python train.py --num_hidden_layers=11 --d_shared_expert=0 --hidden_act="squared_relu" --routed_scale=1.0 --balance_loss=0.000592 --balance_bias=true --lr_router=0.00282 --vocab_size=6220 --max_seq_len=1024
Below are experts of layer 3 (counted from 0) of a mixture-of-experts language model. Rows are named router (the router's row for the expert), up (a neuron's input weights, with its number), down (a neuron's output weights, with its number) and show model dimensions 0-223. Each number is 500 + 25 x the weight over its row's rms, rounded and kept within 0 to 999. Numbers have three digits each.
After each expert's rows: a language model's description of what the expert responds to. This comes from a sample of Wikipedia text that the model never trained on.

# expert 49
router:479507510488470487499451477539533528459527558499500506482527503496510549529470454486492512492453522485502536510460496479511531465454464521417506500462500472475512486511515528524514537509532562500497532465510540486522533471493522483494478532543521511521506478475507514502493518487498485487475475548510491495508440516522538531530491536504534490447522479466462490544495487477489442493498481507537499473464541500483461475511517529513486509518523532514513512524537482530474480488513506523486485516464516488498484518491512533529542508478527551469477505502520510505496485521520505481486533496484473493507464505528510455516505509496494482482482513500492534542485525479463519492529
up0:473498532504471449491470509506412504481546534513570488476449481478511512521467521499513509486496545544493476486525530542491490493495499467510547501466482529500487558533500484526459503512538528506489478484509474526482533514505518481492525510471492530489483462524493529512507477522497555474459498479443493489519509523569534511562503526527501540500530516499472509459498495469510502522503479520530498496481501489528504479464527496510520532481490480500514526529455485518530469532557491456507510528533505510530482484471501483493511493505481489510528478499540509485492492510492511487483519509504480515486456509524488497484470539488502502484530515476497459502493508481497507515575
down0:510535490490479479553595501518521496546448498492547507525508482509483524508492520500477459481490518533508520497489481506491472507488484479517502523499505516517514504544515517526534465556557463475550496527487521443499445531536499528491485531484519517491510518487486504485543466496498536530476473519495473536512527500495525501494507482539456488466497513471526502520489486511490516480526526477527487433533516529463504531471513486497454512477537494470510454497509486511490492459493482464492485475561483475495502523508534455521488475497516539523474517470521471489531516515504496475509504480510521530497487489482532512446523503518525464510468499494463524508511492472459503496504
Word piece right after an initial capital or D, L or R, completing a name or word, like D-erry, D-ark, Car-men, Rod-r-íguez.

# expert 52
router:471526493500500495542528477568507482478545516514487475469540536462526500524509521449527502464476490495488499533500507492495535473520478509434567511438510493502566496488509515502547490466501541496485489526490481463521547482521532478475481501498508497502512524494541510461492484482503518526455473508489464525498501493493548522521520499536519456428496528512495518511511507522507520501499506512486503522496520496468505480527510527517480476513519544482507502521475488516498497513477495491498474545491523505500520549488503528514491497497521529518513502503532505466484517493520487536455505485505476498529422526505469489504500518492479485459473536525547512565543534508481508522481
up0:497517488492510567511518522500514493500501501530514475463606510486495490517500452489503439499471506535455539510521531524459519482500495460513525464508521501496499491536478485502510453545486527412490485510528518478504528490503506522494475496520484562501501544496515491482530470479519523513535477499526474546471480464551493499498546482508519511498517533487478485450481478502500522502486482506496476540457538485519463479542506531459496499517542499520506483489496504491532516500537489485536475508498550461468510476491501511487508480489489495559524492505531488496487506480489503551474508530478510493507487519500466506499484476521475501476508501485506480523531532549494494522496
down0:455489502501477470504537509434486483518520490476491550518526492547489505528503530489474495533459463491563528524521476509520483499485498489490533508497502478506512505509501490485510478467519522553486435493503509516515475534484515500497539492482523504491463553507489487491490493483564510521471480492511510498493494464504529519496511472539491522493505492552535560508505522489469529541498546524509481454544545479480496508513473534528524464455523490467519477531501520516505455491499467495508543497529457505476523497503534486461477488548492493506475500488537491520501477497461519523516448527499461507469514500532502481532518496503490514490544557506479486534509522474468510463494
Directional and place-name starts like New, South, North, West, Old, plus word pieces such as -ad, -own, -now.

# expert 63
router:457471518454499471471481513536549506451541514513505480502479482469513504542521490464530518440491531507526507540491509444489525525489477501451527516492508488466479508470499521498516513471492575477514554502512539501492486481500517508458512476502462507512518507525532550511509523480511490525512506499496457522487480517501557525558491485531506483462497491472517501513517518491496495507538483481500508447464496504509512502510518485481471478516481510505535534530480521501526479521519505522484529490496532541532486501516499532557506526496477512527478494528504472478538490512509505523426515540515449522494471520482504492496490489492491508428463491474493482477508492539532519536527
up0:482498505536513516503478515501495536500497502515524491522470473493503488528496482453487502483485517503511548489477482497478508491492523460497546468458452488461477484506475505480579528456494548504494523516509523526537530534524502503479486497507449550512534531509551495509537513505491520488510504530532510485519492451472517530499479511590482492482474460501476486478493487498488492490525535481486535506521502518479477494486442495473512505521518521472550508499505496459505466430492478526506452490471509502528494527502486478542512487511503485508532462504457490483547531481463522473505506529458489515470496463509493509520499473543472521444528479477502470530495499494488483524521
down0:522446477493503533494514491476496485474540503500540472446464463476440481513483488463468495511489528520498500503499464506477491497501477563463505485501470499516501531491489481501443511488535488564511475492518545531463505519492505510468500498527474484527521501457492528494517526501486471469508528495539502475502497481497519487541479499517476463517518485511540575486474512514506486533498486487462513503536499487512503455456494480491460511519515510463535523482517523498496489464468505480507490455502494522484526458497494475499525525500533469516458473476482532499461537473460484516479468552484552469495506509495479502534485489495501488507522497485528433490522510488483445507459
Word pieces inside common English words in prose and quotes, such as our in encouraging, ite in quite, ign, adv in advancing.

# expert 32
router:476489493498506503491487472581498504487551552468509518532489479466483521533507472468472505437496533513520525529509526499492586493504504511465543541483477513491529492508535523525494512480512538464457514523519514470543505472460519483505489508533560491511476519466510502512489487476508526477494522488511451538498470495486544516535497530489540487470507518485511497503527486527479508510539517469516537559502569487474491500503512543474463468494535489501535538531534478531489500510489528518502531488457547498498461493499543546519499509457517512511494496513495494467516494486510481492508512486500505506515456474496519506485516500491468503454489497520500533495523520523524501488512
up1:528558544504520465540461554496491496510528523496520578494463508473517475516481530471503503572520477506486513479518526485488513514492471489469490481514512506502454496519489514458494488497503514467502498476477536455515489484484489503480476505509491576496499464503516509520504528486479459479512501494543573459504495512497496509489531491542494506506540496514444473485457488505474439477487496485539463518498548489537472503513486510435535540485484498499511510480496510546496510479496484499483485486516488478519505490527506539530533485517521465469478479517513499530486459488517527508481504510478476497512458516529566508496469527492520519500513492511496531512498521492491559493490
down1:494495436504520467489472458518502481484519486510487522486498535486507473491532487509521505500512484502513519504507495489496525504533560549513475499515475510540453507518514520469504506501546512489455503475520475465512517462494478499439478495532555502493487529519479527526537471498530493481540515498461499517500509496501508501464506517514515508452493531509471480503505484463482465501508452490500518530504485492515452474467524539504480510512532454471505501516492491548510519476481422533516486475490506482442496487452504499520534451480505516491491516450527504530498505527504498477515468492431506532549476481466502506498497462551557499506496532501532527534524468527511499479488
Pipe separators between cells in Wikipedia tables of years, votes and stats, plus semicolons in award lists.

# expert 37
router:510489540471507493509465448520501499470510535463471510513484502445461506559521493493533521464493519468506512516492473495472575484433473515482467500474490546480512461519502570510543503521540541472490527486549512494551513521518502497471454516485474477463507477515479522483494506498500501484478497488504480509507513516463495528500526507501560506424514510487491524527482469508513487512522481535510521483489525500494500467535493535526462491516512478502526516497503498512529470490509531505492496532522512496495562519520482528507478468458516523480516470535555491519518472521543525546472489525460487521527471510496524490471506491498466509490504508504489528477492524508477475489494
up0:511531472494495495532485482535487542491524541503521467478496505525487508484538511520516464490487539498460561471506470492546501486460506549443509465507436502502517480526464483538448493489488491504459518537462530448494500498460489511518485485476512471485488504496516522524525527503464492498456508485485502527525495515501475487520457503530512493478451519522546491503504498480502518500498449501521469510469493506513460488527511496545465481537516512513490493526513513482534552523571524521516484520491509520499455523476451496466513533551507495555508485457482496503549521481511487472495511461543517477498484494473437485504508513493524502494507487487496519504497518454502509496504
down0:487537513497507480470482494498479488533484487506518515532538495528508501482489458458491533514472470481518496536562482457534518487460489474467559438541489489503484448450507495483506533509506487496489523495491522504581481497532461495506490499479516501484486489543492499510515453499487523496466538547500491495500526487530531495504464499497487504512484526552514512485434513502503528482535547541535540497477515513482464484481494482479488512476487525469469494499544510468502501481518483502490539493504496463498485500496477530510467502508504490438497527507451509482484530489515480458546499481504529480520499466490521429499492524506449488470474501514514484508514489517513465515546
Prepositions following a verb, participle or adjective, mostly to, plus as, by, from and until, like referred to, according to.

# expert 33
router:476476503505512441471490486520509498475523529493528513494506517500511522540487518478469517437509504482491521519490487467467564518445487538483525510469465524482538501496470563468489496467523554490498509499497514472473492501499514482476513494503502449481470490493481519475520520483483497508483572499473460490482484496486545521498528558481517495452488518538509485509488501473505490477523516492523491486493500526446511466564498511506424476494500520513518517505524477520501489523507551541473534482516478539487545516527484530505526527497503512532514476503519497500503471470510462464487502455469482500544452475546502471503465478505502497476488514470507510527499519515480535519497
up0:465560540480486540519457527463501502467530488470529510492480466471479518548480435470508535509475495480476513525513522495534524538490486518515526479498496508485505507516495513548505545543497491540463508528466472451473490485503494521468506495470528494488516473488504464463473488502533490516536507464501531493540528492506513521550520498492475523492457516514437440491523484533488479473464500470489458518490517512473530472472477519518502478498523533497509539491457471501531502509509508506470520495492501515496466531489505496527507490532470438510519510471534496523458478511484502506509519525534486519513472454484496500485517479485519536455536509494507506513524487537440491510525
down0:484496533480533548461465474497515461493532458514511502525496516487502453492490515516499488514521515515508477476492458496493483498523451456527569512451483478477519542513429441511500498506482462512494513508529467477445483483488486499479504498504519502478483500481464548460488502507502528527496481492520510487534528514504460516538487468513503521473460526485495472551475518500535493488511503500482513491438512504514509450544476504474498519482504472496507495555487478534522466511494482487509472525528508516500485536496513515521529539513462486488534487511523480477458535489448505505468485477490502527535500528455529533526537525441504486503478508498491495545542479521502501490503
Coordinators and, or, &, slash and commas, plus the word-internal piece if in significance, beautiful, semifinals, and similar pieces like inn, isc.

# expert 19
router:442446543480479490543470479527502518468551476493522512487558485492553507551497535436523534489493508478495555530482462540501490489479486523468535510485485497467502535497487501492488477459490509477503510504548520521519533504484511462500506540517480514510465461494531497509465501506494534485506479495478451530509499500470559526517497519497526481451503499510483488514515540529502469522505494509504464519501540486493499451511506493487498498509505462488538545485539441541524494500480537514507499535462512540504499504510496498481488498484464508452490502548513517530507482506469464520504506494516518496527481527495515478474496513508455503436517475513495534471533530511482488521521
up0:477501523499511513480517473490495479495524526453528486515470502456493499491509519497516486500485493510530525495470545501507495476477512483489486501505554489493500526511442530481549520515517485467510531463506475531536489523512567501502504548545470484479551488492483478550481523446508511555470501478518509543525532521527510545490478473510491482459510514512511503504471484469485493473526472534503507505479473482504490471501503498526490554522479533502529489543549466494508526506458525494476499494467488535574519518476508492480485524498546526468547476509504530485491550511481524510495468473498485461494506474514518508470489557469507508525526512432508461486481492510518512517473
down0:496487520535561513457548516458492471475513496481537509545542506528515469492485516498540487487516487471503492536483515526507548538531511496475520500474496506485472522458486556486499506497445509494483542463479475520501498529514511514513486492526515528493506461482529489506468528504544514522519545462493523493480590452501490529540504487471512516479474483464512485449493489490501527500442512476497546511498495515507456501481494491488473537500488535491496470531474550537477502490506524474466522514495495502508492485533539518499500460490490482519493466539466512485503445508508542471449491477519491501474495467492474517537469512500495473455505517512485524517507481483535506493505
Everyday nouns right after the or this, especially season, year, day, same and public, like breeding season and same day.

# expert 50
router:465507494482489500511508487527506541488494569482517539422511510496506473599480507501543505463519519506495538539490487495489555490447450514473514533503525501485494504526477551468461485464536568461517490528502508504468522500490540476512505542493476488500499516501501542495470509512534512480512527508506505506534462491508517498514526527497550457408518511539498495530502513509507507489516533506522507464521538461483498470528484508499493480517525523530548508523509504502492447522492503504525492507491498518496494497482489522505498515497515501462541517508525485496487458500504475494475501517509467488516481507534477507474506504507456503486492528485516537495490532538511533522503
up0:485531518457489498509465496497531465475507493516484501495523517512510499484550512487491522492484542479471519560518492508466495507491501519466492484471488482465492488433516527529458535518511550519459521496543463492549507451476509523501487484509537483459528498534538509494513533457516535499519532501508478508515487549493521532547490492481479480526479504493526505527540493487509459508469487525500524500497514526513505432512497547497443505511517494487535543532550476508500492481537480536472484529469492478513520520472494515488525496520484551525488466508529527463461476526486498522485498510487519524532506504515538475496457552501455491475496522489465486483523516490466471471492
down0:525539512493524476477477504535461472498485503485473515488502469480477517519465495500511482515504498524531508526485459474517521454496538525468489527487491481518487502516531522488522517472474484484501536491521555471515536504524486494466496482475521498492486438464538478510537508489504498463552464520498488461486504469478496481527487572520525526432511536494516506519512457550493536487480522498539456554512518516451532486522500516512518504525501496524496503545504466523528507478503502493471505498516532549500461474493539509495516487501482483457528488490528487488524513524498521477508483517466468521512491541468490448503530499579539463509528471512494538510510513481513516523504
The conjunctions and, but, or, and ampersand, and commas joining clauses or list items.

# expert 45
router:455475488476478503505455508562475462470514581502525523479511490507486470523481526456515500481458508486475484504493507472499536534433495546456521519534492495495512479490542504515540521496544556501477517496504513469505537488493514484505477506509512509481498480503499503502523467490507501505503501538534445511512497517501564523507535488514481469462497492498472487518540496493503501508556481525518495474498534534495471470514546552490477469506524516484503539511510458500490478497535510473522541508478547528497496517508499532529540509484514511531483485507508502475520486579514499542493522524508471517507482484480530476478488473481463495475481514472508519553506500479545483525497
up0:454515476486476459488485537537521524491504523481532528484481485415531492525503482459495521493474500497514511510505486521525548531488541541512536500518529516501523497503565524529497512496508512519458522479500478535454540479504487480490520503501450536497544503472482499481504487530486491506522519514474501463526517502494503519542470477524504517484483505519496524488532440469496483447493505494508523476508511481466515466520483497465478467509523487516507489510496484477513479472485503487532509481459527546509514486499486524518513500507523447496540513546453512455451493506502459528478465492547444514490500480502467453489456478522481515517475525452473505506470484514483501545514
down0:483473509491519527501469508455456511503492525543500536473549502542451508496492511492516482435483509481504485503488502506478505521483513492500519493513534479522506513472474485482503495477470561516511482492493511519548508443495492525488491476456528529454496515494540500498515509463535530487506473481494466494500476491523528516514469511484495503485501482555515500496465494528482481482481538501555534514509459548512525531485458497578478518492488475483474503493518476505514494442544486513494578489490481498542514504491456495476473491517508491512485507494536484515490482454515450502515474511514469474476490486486470478441524531513460466475505497491497479515466570507505510507493
Closing parentheses and line breaks ending list items or sentences, heading marks ==, and the piece x in words like Lexington, roux, Excavations.

# expert 18
router:515501484490517505479485460518513479471516498487497520526525523489514487566523497456509524493482520526466495587525539512517530500459498512481496522506510498489495472511538516516532465502527545470513469518484491521518506495478509458455471530492474497501459483496522456520470549493506519495505521526482469514552449489458560544480519533518508465471527511452469470546495531509480483528525505478508505473488562508517478514532489518484456498535503496501539531536509472486472496498502503506494534517508532506499500497506496518492477506499512493498523462498521582499488465524508507536518530501533496522521452531509477463538483474520476530462502524522529511513486500498523482496517
up1:525464489508508518525479500509498520513479500509517517550514471449514483529434502496464499482469463461457507530528486495480504494441522538496495528523485538496503507533553509523460501503487539560545481482516509525506453525513477504528506472485477501509498501483514459482483515508539473466499533472489504522509470494516528502489467519495508501492502499522475549494545492541504493522521493481535505517532495515474493485539498507528465509504496483530514548532460503495484497517515482483482554557489484483485479520494495473507464439462500489519530487453459534526479504494541488469479457473510519537511485510544491512500525478467507520426491491478505517488481497453504505489462
down1:513494497511506529506521491506499498560496498480497466493475462473497518504526474466516500500444468492527498468518537479487474475452455530515475503529524471543498462517476465471488500493541522467475499479498528469485547522505479491559471506494509506454536491486497514507491492554486476492482467557484468476458478519503507493494502486480472457555526484514492505513538500508505522515526493465458534483555537490528495522498491538504497493480484509510534520494523554445465501490473485491544445484549511547522510536496521490504493514528501506492525494499495476442498537484517509538510490535493499464492470487515483510495494518490500503547502512529506532474464488512516492560475
Closing suffix pieces of split words, such as end in referendum and attendance, ends, ing, ation, ues.

# expert 62
router:476482501502515462510490483539503510474538528477497488512528477512487511530526500475509519427485506499512497504495467527508563511461496558470514529455505551486536486476528552546486521496534543509491520501508533470529517502505531492495483493515468488526511527460490498493512507491491495489491510528484423487527471542479512525532523511514481488463505516501519531548459472514484485481505481492548487493494523489473518472557499505530458488523503521519536520458540453486493519521506505485498528517465541509502491501514478522506518497458510457500500486475462512461479476485521496489488507490507490485541444537490479461460429518507517473495496511512488492528526535530495507533506
up0:447473508515527522486516439488510508486516487508507452501473516478527487477478442490480497491475513482519524515518484553512490526537592488504495522519467506494482516434487524506477483503498475506490545492531496543492490478524473487485473503496501493471489501460477539467490494498508514455515494502454469540519530487514488535484529518532461483484480509482499496491519464507506518517517493484521497511479508480492521439443558504513502506529542523536519490492499502501539501489480474521488533481477469478479502504455461548479498523505488522462543464492512510469537464499488473483476550487505454503543493437508520476483531523488524526515525514502489481466477488505505520500484
down0:533463504493493476472486487535510530484516483499511466495526540471498487473501446511491517505463513488461501497464490498506548501483537487464471511501525488498522493467506509513472498480491542504498511510492561532513481494513553513486459502509498519480511493523525471446490477497530497543536525534478500488426519514478528535482487481498500475530480454533484498500488512483508492514482499510495519509469533489437505511515520494508517487501535492496474499503526517545523535497481460492516533483479488523517493497511569530482448539489490492570510492495543497505502519470439445501477515473496508507474499506537557491459454498530492529466501488532455466485484506517485493466541
Colons, slashes, dashes and units between numbers, as in kg/L, 17–24, Number: 33, and IPA slashes.

# expert 13
router:465514525494466530478454496513510474479510516494489479487499462476504479548522484471484505429483509490426504569456508493458546507488458549465512514492542526484497472509495520526499526456530493520479481486469543509474499484492512515524476517461494485496490508479522518514496510501499504490529517502524450516514467507494567530499541534479519507435495507475489485519514479514501486518504504504493493527524546524511486505518481522514527460526539489498531513498548476511492485481513525475493489518501581541501453501520513525507483482521465514480510486474516495474513477495547521506519529514510493484527484500494488477494449502491466495423491514466529503471479474489520517509496
up0:471518518484471449483530480521491537500533531507486500500527516476466540510503504464483501449478477504484476504506483498502510511480540503499532519472522466481481467498539508527489515491503495483505534526484522527483563479497497481500488486462534488474497520515469519512444511507464497435504520531501489515512503498482488542480475505514482499508523459447529491549429458501510520512489491482492495543487515527478492444496479489501500495540494537484508476535522466530528475446493493513517524516492466516476455481552500486481503470497570511531511516508480467464513472535481507533492493464490470461494487530489514510550479539498472506462548549479500468510500512478497482521501
down0:426494496491502512509489548459473513513530467505413534487515499489521530504539476519487453490496474494485479513516534513512488512513487481520476498487489479486467523493514524536508510514520538489492516483497504502460474500527525555491461507506486503481530521544478564509496471535528489484453489519514501513506472483503549459522482504477437509468495495464499552489500485459490489487463504498507513530518488530528500540484499497519473559524522482488494530481504507500494476466541494547518532474494533495472499544514514451493534533492462473509481512510525475516495464479511563469491535509517482482504524492510519511487499512477533537486486551472501514504504555490495526526505
Endings such as -ics, -ology and -ex in Etymology, Codex and Index, plus York, London and Angeles after New, of or in.

# expert 57
router:516511499496489526495462464563492508450545544482514493479509495488530488522496513490532504473525501497489485523490504535506511497497489526446530486503555520468516497492535525514521484476518543480516509509469524494514507467470524479510473513548501459477459518521533501501516503483490551478464541517494438524503440505480553515496510504510548477422525481504503511564487475517490464488498512502525505528474546521514494496524489493496487503541545508497555514507540518536506504524464494494497498518512515507524491532520499513506491518480496505508497494482506541488505487525503509498459504463509490495516441553518509500492449501498430499437487511494462527501487535490473505484484
up0:505492521506546531473497546484518517495532483484467506530487485501487521578481496446475555460474513507493550527455479465472522515443477471480519469518486538487478489532480514482506483475539502489469527500534512504504538469527497470486519544467506512499511489468516493504451530469521474512486497495517479466486542478503507528510481498499505510477413531515478445534538466455515473487513538491503519471446516453472470504508470543471483501508475512459518513502515478520514469526517506524512522523484544517496513485513497522513501475482528489494508488525492541483474472536483494499503517528521508515492510538534472486513504500530465454494496479504516495503533514506488488526495
down0:525493484484470465536504544465497508528493499526512538509442551547463495493520479480530486563529467500515523517527482499484506500507503500470498549505510499469470490468504483499549477497498453526532514501502486532517505584543473505511538512504492480513494504488504530472522502486515497530532504489489495475505519486535488524501478504505487526493527514527522513489529557529494497526543505471521456474491488478530532511486470538538481506494473508490515525517507515502494507487511445536488455521527499486471448429507533487459500452503504526488509458479458503511508510500493512460506499514507538533489466499522537469513524509529500489520511484501489499532437499527511553526481
Lone capital letters starting names, abbreviations or codes, often in tables and infoboxes, such as U.S., KSA, W. 2nd St., C. sapidus.

# expert 55
router:465508480471524478494503461547539538449539554458533500467499505510530497522553506484523511459498554468485528518473478536494519501468464547477504514445495515500517478508517548513501521474504562505461511503550520493518543463516507467497482520487485485538447524463490515486530518464491499472481532512482452497509504506489503506548497547483523485462491488512502517502546515484507502479514523519515521527499519501495494477533483490531510485548553471458514543491510511500470520500477513525512524524515497517500515520520511508509501510501464511472481497517541502475470477503504497500504480451507479480555444539513508475474472490499481451464486484488478512523520531508503493507510
up1:466508503478479488452462506459497517462521489465438476502503474498510492517500477482472538499506516536493475504425479478516516494481511472512466507481533517489505496466498519496515518517537481488531519446481513495501499542550528465488522494489474491448499516470514464452500514572533498518488506477554539538483527516485511518518459503491500450506528488479505490495536484518492459485472479488517516487484485467473441504527496498497528487480473477463492504520528513497513486504477530529491502522529507506511494490517500497495484512500490509465494469490468531494515458495488500509507507515470489466506454469482507507482456519525453505476493462526498533494395541498485540510481
down1:465470498512490496479506542453493527503483453463502494506513471506541490534524519479476486492473487507485480503556485464519491525538561489526490519467509484507508497514493501462481479502516464470476457526533490514448485511498514521457524441478502504475471480424493471482504512486461537508481514490507511498513508483488512468508478515511482485486549461525491542505502467494517458472547502507492534509520493510485501449443455533494506483508514506463516473548525501499573490496507499514468527502522485481495501521475528501487508499512497480474492487527466489545442458470495515509492519524509503485453504507505516476509490492505521474544505484483557513467518487454537456492511
Start of a proper name within a multiword title or name, like Little Red River, Class Insecta, Celine Dion, Mighty Ducks.

# expert 41
router:520514476465522497486480521518530493471521527526516514470512486505522496542523498469521496445479513498500550538505490486444532525473517555453498523516493527508499500527516559526521520475530513467476533520510508464500504481513505490492492575478528491486461499473513506510497511455501504464477499511506462483522490503453551497491503489496523465482469509501546494541552488511489477520514538512502474511500506504518558438521452513473443502549582533483521522541520473528456516531540476491511510537516490514472534508481496543496503501534478502499497469514518526482489451499491483483479482478518484481518471494492482491490480502537496511517498492502494516502514528489525486482524
up1:495525497499467468499490527545454529488521463497519512517465502464508528521512535486507515514471524494521507496503532463503507494497479475484540475496434503504515464520493517515496511492502512456550532502512527496527453524485510518523504458461532502493464479549516549553449526480460512503446513507511513494542504480521519516484517521506525521486470528549485508469529491479488508530546524514534488492508522465521540510511541513485563496521484508505524506483536534544512502429534495501454493469528500448555529532524512533524521493479502495491491516532453503514527534485505514510497481496521473494514466497541504479481483498476501490482496476494517475480537479485525512526485
down1:456455512529494499452501456546537491441519507492484516462483503518480455488499449448536485558540491477503534485442467565463460497513530423481481481478507517498504512525489492502471516485445495518500511502495513534485475477485495511474502467490501452503497507490500543469520498497499478507511520473538496485471521530471496485528486524516535510508482495537491541519475456547539494471499513548534543510500484516535487501540527475511524512524490522513473480526553537511514515447493527498549507503491509479493505501523512482508472512503489487476492528541494521510466513461484488486492514494519466496496503488519492456494487510539510502488496519462472510498522485507525511499477
Closing pieces of names and words, such as ain, ts, ted, inson, ingham, often before a comma or table bar.

# expert 46
router:470451519458476489507471451513521514452530533480501489478518507490543501505514520446494514488471509495507509554450499479490553487511469513486506472471487480483536459512510514499522545453519551472481514464495505506500501506524524483526486509557488483486488492482495485512466500465500551503449567499458450484510488478451550495520519496518549471483497492551456483513500492494532477495496520523481502485495499495462475497526497534515475458493471472499518510506572456516480505542526484517487497539510501519492499523528447528526497486504522476485468477491492543501490475492488513496505526508503476520494478517491469471482476495508471470467500488494504530515522512538453514506478
up0:499527527445470472507515440518518514495485473543567467493438503496496528492536500467456503492521539511489463505470488541454523539524477487481514440519469480493538504545503547503504469540494515476489446497485479469538508521465514495528496525485527484509504502532475543483481441490507506536516503507519499513491479514510525509480516510539489483510494500485481554469500489512551478490527470482508532492481504526484497480535485513490484452468512489465532479469506477494487481529530514498543488531514505502487515534506490505504471483459498518494501479514515538476445482531490493519493480493455538475477527499471481522510506533497487444505510527463524521496543503523475492484515
down0:502491496507509511507513480495479496521501513481499449466489501509458532498479524464491538554531512493516475437504469513465495524467498529431519535523497504538492501537541509533447516513515508502524476495492476497546508532449491515478493518441529511522476485490480490524477463485485529518522467516530487423488474470514525531497563460547464500520482457475494525495491528471534505505497506481504487494494559477482530514502491510511497511538524489497497449521536501472505492509523490541524493532489506461482523511508501485515494517522487515526539535446543467493510482525507498476518514531523496464546554486460497516473526533491490494521478510508501484498500491480491475481497
The ordinals first and second, especially in sports results, plus mid-word fragments like am-id, Ab-bre, and table pipes.

# expert 25
router:493464486447504465496498491559517544455568555457495468464514497498523552535515509497542506476499521497513514507477468514488509514473457549463524502476503499486520476501501526523477504480519560489473542485512511510519527481488488476514474535523500497502475528475516475496533516470478517460451537523495424484490470489458529540536507528501521471454493516528525510506496522473506482476521493497495526479496527467451494494502507538538490475534519488509525523471511511529492532509494476537487541503492507525486492557501498533525515516503514494472502487496495507488477475503483492485464501472486490502534432502515520457530481489494458463475474486514479509508516531479509493512515
up0:476515499480496547514493463536489484455505492501510505468503498486494504488504468491450503503503525526484479494501457516496491473506493503458511535540506522494505567491493523469499509495489499504530458541478539496472468518487525444517509505473538476481507474487500505558485441493514498534524498433472504573507494512528514515482472526513491502415543537499481498520505529546547490541516460493503520509457515477508490518489479492489500468495513538485521498491499487487519475521470544491476453511489487519508458520457534512484460502560502494550502481517510534542495468471500481516498509492513473498534513450502498494471474522534528525494529531510481510477494522500518504484495
down0:480479482512463561473503473489495516517495517497520444495491476490553521510534484515494498519507535540500527499492510504517497511537502529515502482484488517516497507529481503492541484477514464512478508455512487479494526510501520495496559482476504476493490506462518491457474525503497555510507500483479468498491474453532514474499489449491442508503550533498499473482542473522494524480540495480518487528534516540531465465445511524518432459473539463520518491514453534507484468452511492475495465522495515453501513519499535531492464514483506527477476489451494464506475511509487534508481548509489489488491474540505507488505495498537504516522511523521484544541470534490472538541497
Single capital letter or short capital piece opening a surname or proper name, like H-alf, J-aatinen, Bur-roughs, Mc.

# expert 39
router:486516499465519505506494497530504501493537568453486537486524498473480515528536485509512509438488502506499526541469499480507580503441528545438514493470462512478511491498532536497482528443555547514466530495520495494519515502514520457467479518537506506527474524503516508495510550490487531503477528538462470519490489500511527501538514526528529520481489516523518527501510494489514448515530527451517526493493523492495460496500505535501452480489514520455535554477506463457473497504526534527480526506484547519500494525517497531496488545480501483512538456502492503484522492515545515519507491485499490464497491512501506465477512516474490478480477519489510523520528520509491494499499
up1:493479489470504496496528529519511491496518549479532467505474499485481506502515483502476498482477507514508487494536508489558517501491459492470524500502500494491501496509549505519547464556475521479460473515509507484525487445519537483531497512512532482479510570491483535534454469508503536496506504443540485502497491468523524494521431517486492517483530480502516473470495440453513510442489543499497501558494522550513486529490507495494493522516493547483519514546501453545523525530492490475522507495494549495468526517489474517516467456504518517461498472505508505508516512459469495465496513454498542492484513491508469495535507493518510550466516490521486543525496523539495503515512
down1:490476524536543506478518492519501530556479469451506504534526480522499510482542483503493513468489497466488514497513502536490462481468463476469520485469472475521527491498496480493497487389444497494446467489485465496501530513513519463527500522491501534464517466539475489480502528522518476482520522499505475503517445436501467471474541512505473486493508524506479492519489450481463517519497461526522515515480498499535516520499501478528515544498472543522540517496528478478491532493478477525501509544522530509500510467479524461495508487507518516503526519512479516528500476486515503524520510523517465474525503504503516471469503495514500491483501561534489501485519476490465488443451
Dashes after dates in timeline lists, semicolons, colons, closing parentheses, pipes and asterisks in infoboxes, tables and references.

# expert 61
router:478473450474495503499482500548542479487562516491516530461506512477535509561515514463515497462478534518448528506517486531435533514469469513467509524459517529504486492522480555495499527522528514494488482512531504496528521451511549495483497564502536526537468514460517529459516521459481529499509480516514446483503514517530515500520505488513509496463512495507510507494488508475503491496530544469532509504485569494534498462527497522470455504509566512483532495520509460527500512522507487506486529525486542500499537527486527553484527481484486534469495483506537511482468469549534498514505493491488502499543483506484501486484520509506481515490498497481520529494519515500495506490528
up1:521496494510496464505475530544534470508492507532519516491574506487550460514494507438469490512534497583509478493527499500505493468506515462472501450527527499484523496469466472511522530508483483468514500501516518542496473500480479494476492485487446472492534501509490492495493483494534510497530488509491501487479505500498462509483472504453502490492501521520516510535508518511537482507491502524549471461506483492473470463487489494501528486543521540488501469460516485518485509517468501429540455493521484486495490508542510533478496489492545526525523499555474489494485547547499531520487547473494481475476498489526476505554471495459474570494501509500499500518501509495449536498491
down1:485578474557469495523494487497539484457479501469555478512530464525513457503476515477476520520491508523559540498515577524503508504503481511479498467480509483512489474597495545514472499495459488533473494513520504529493492489520526513508542508509490496522487467461490483490505472474504526513538457476479496492539485487521479504529506529565464481507504494545509490516464488495516501478520498518510474497541472510500504505534485461519432519488514484507504487515512470488494530508515516546478470530495503481450517495506483540492527515522489519511476504470503506484499503545527462499529483481465494486485523472514532470485478512477539489541501474519523508510520517483502494513475
Final pieces ending surnames and place names, like -berg, -ville, -burg, -sson, -ski, -ford, plus endings like Liaison.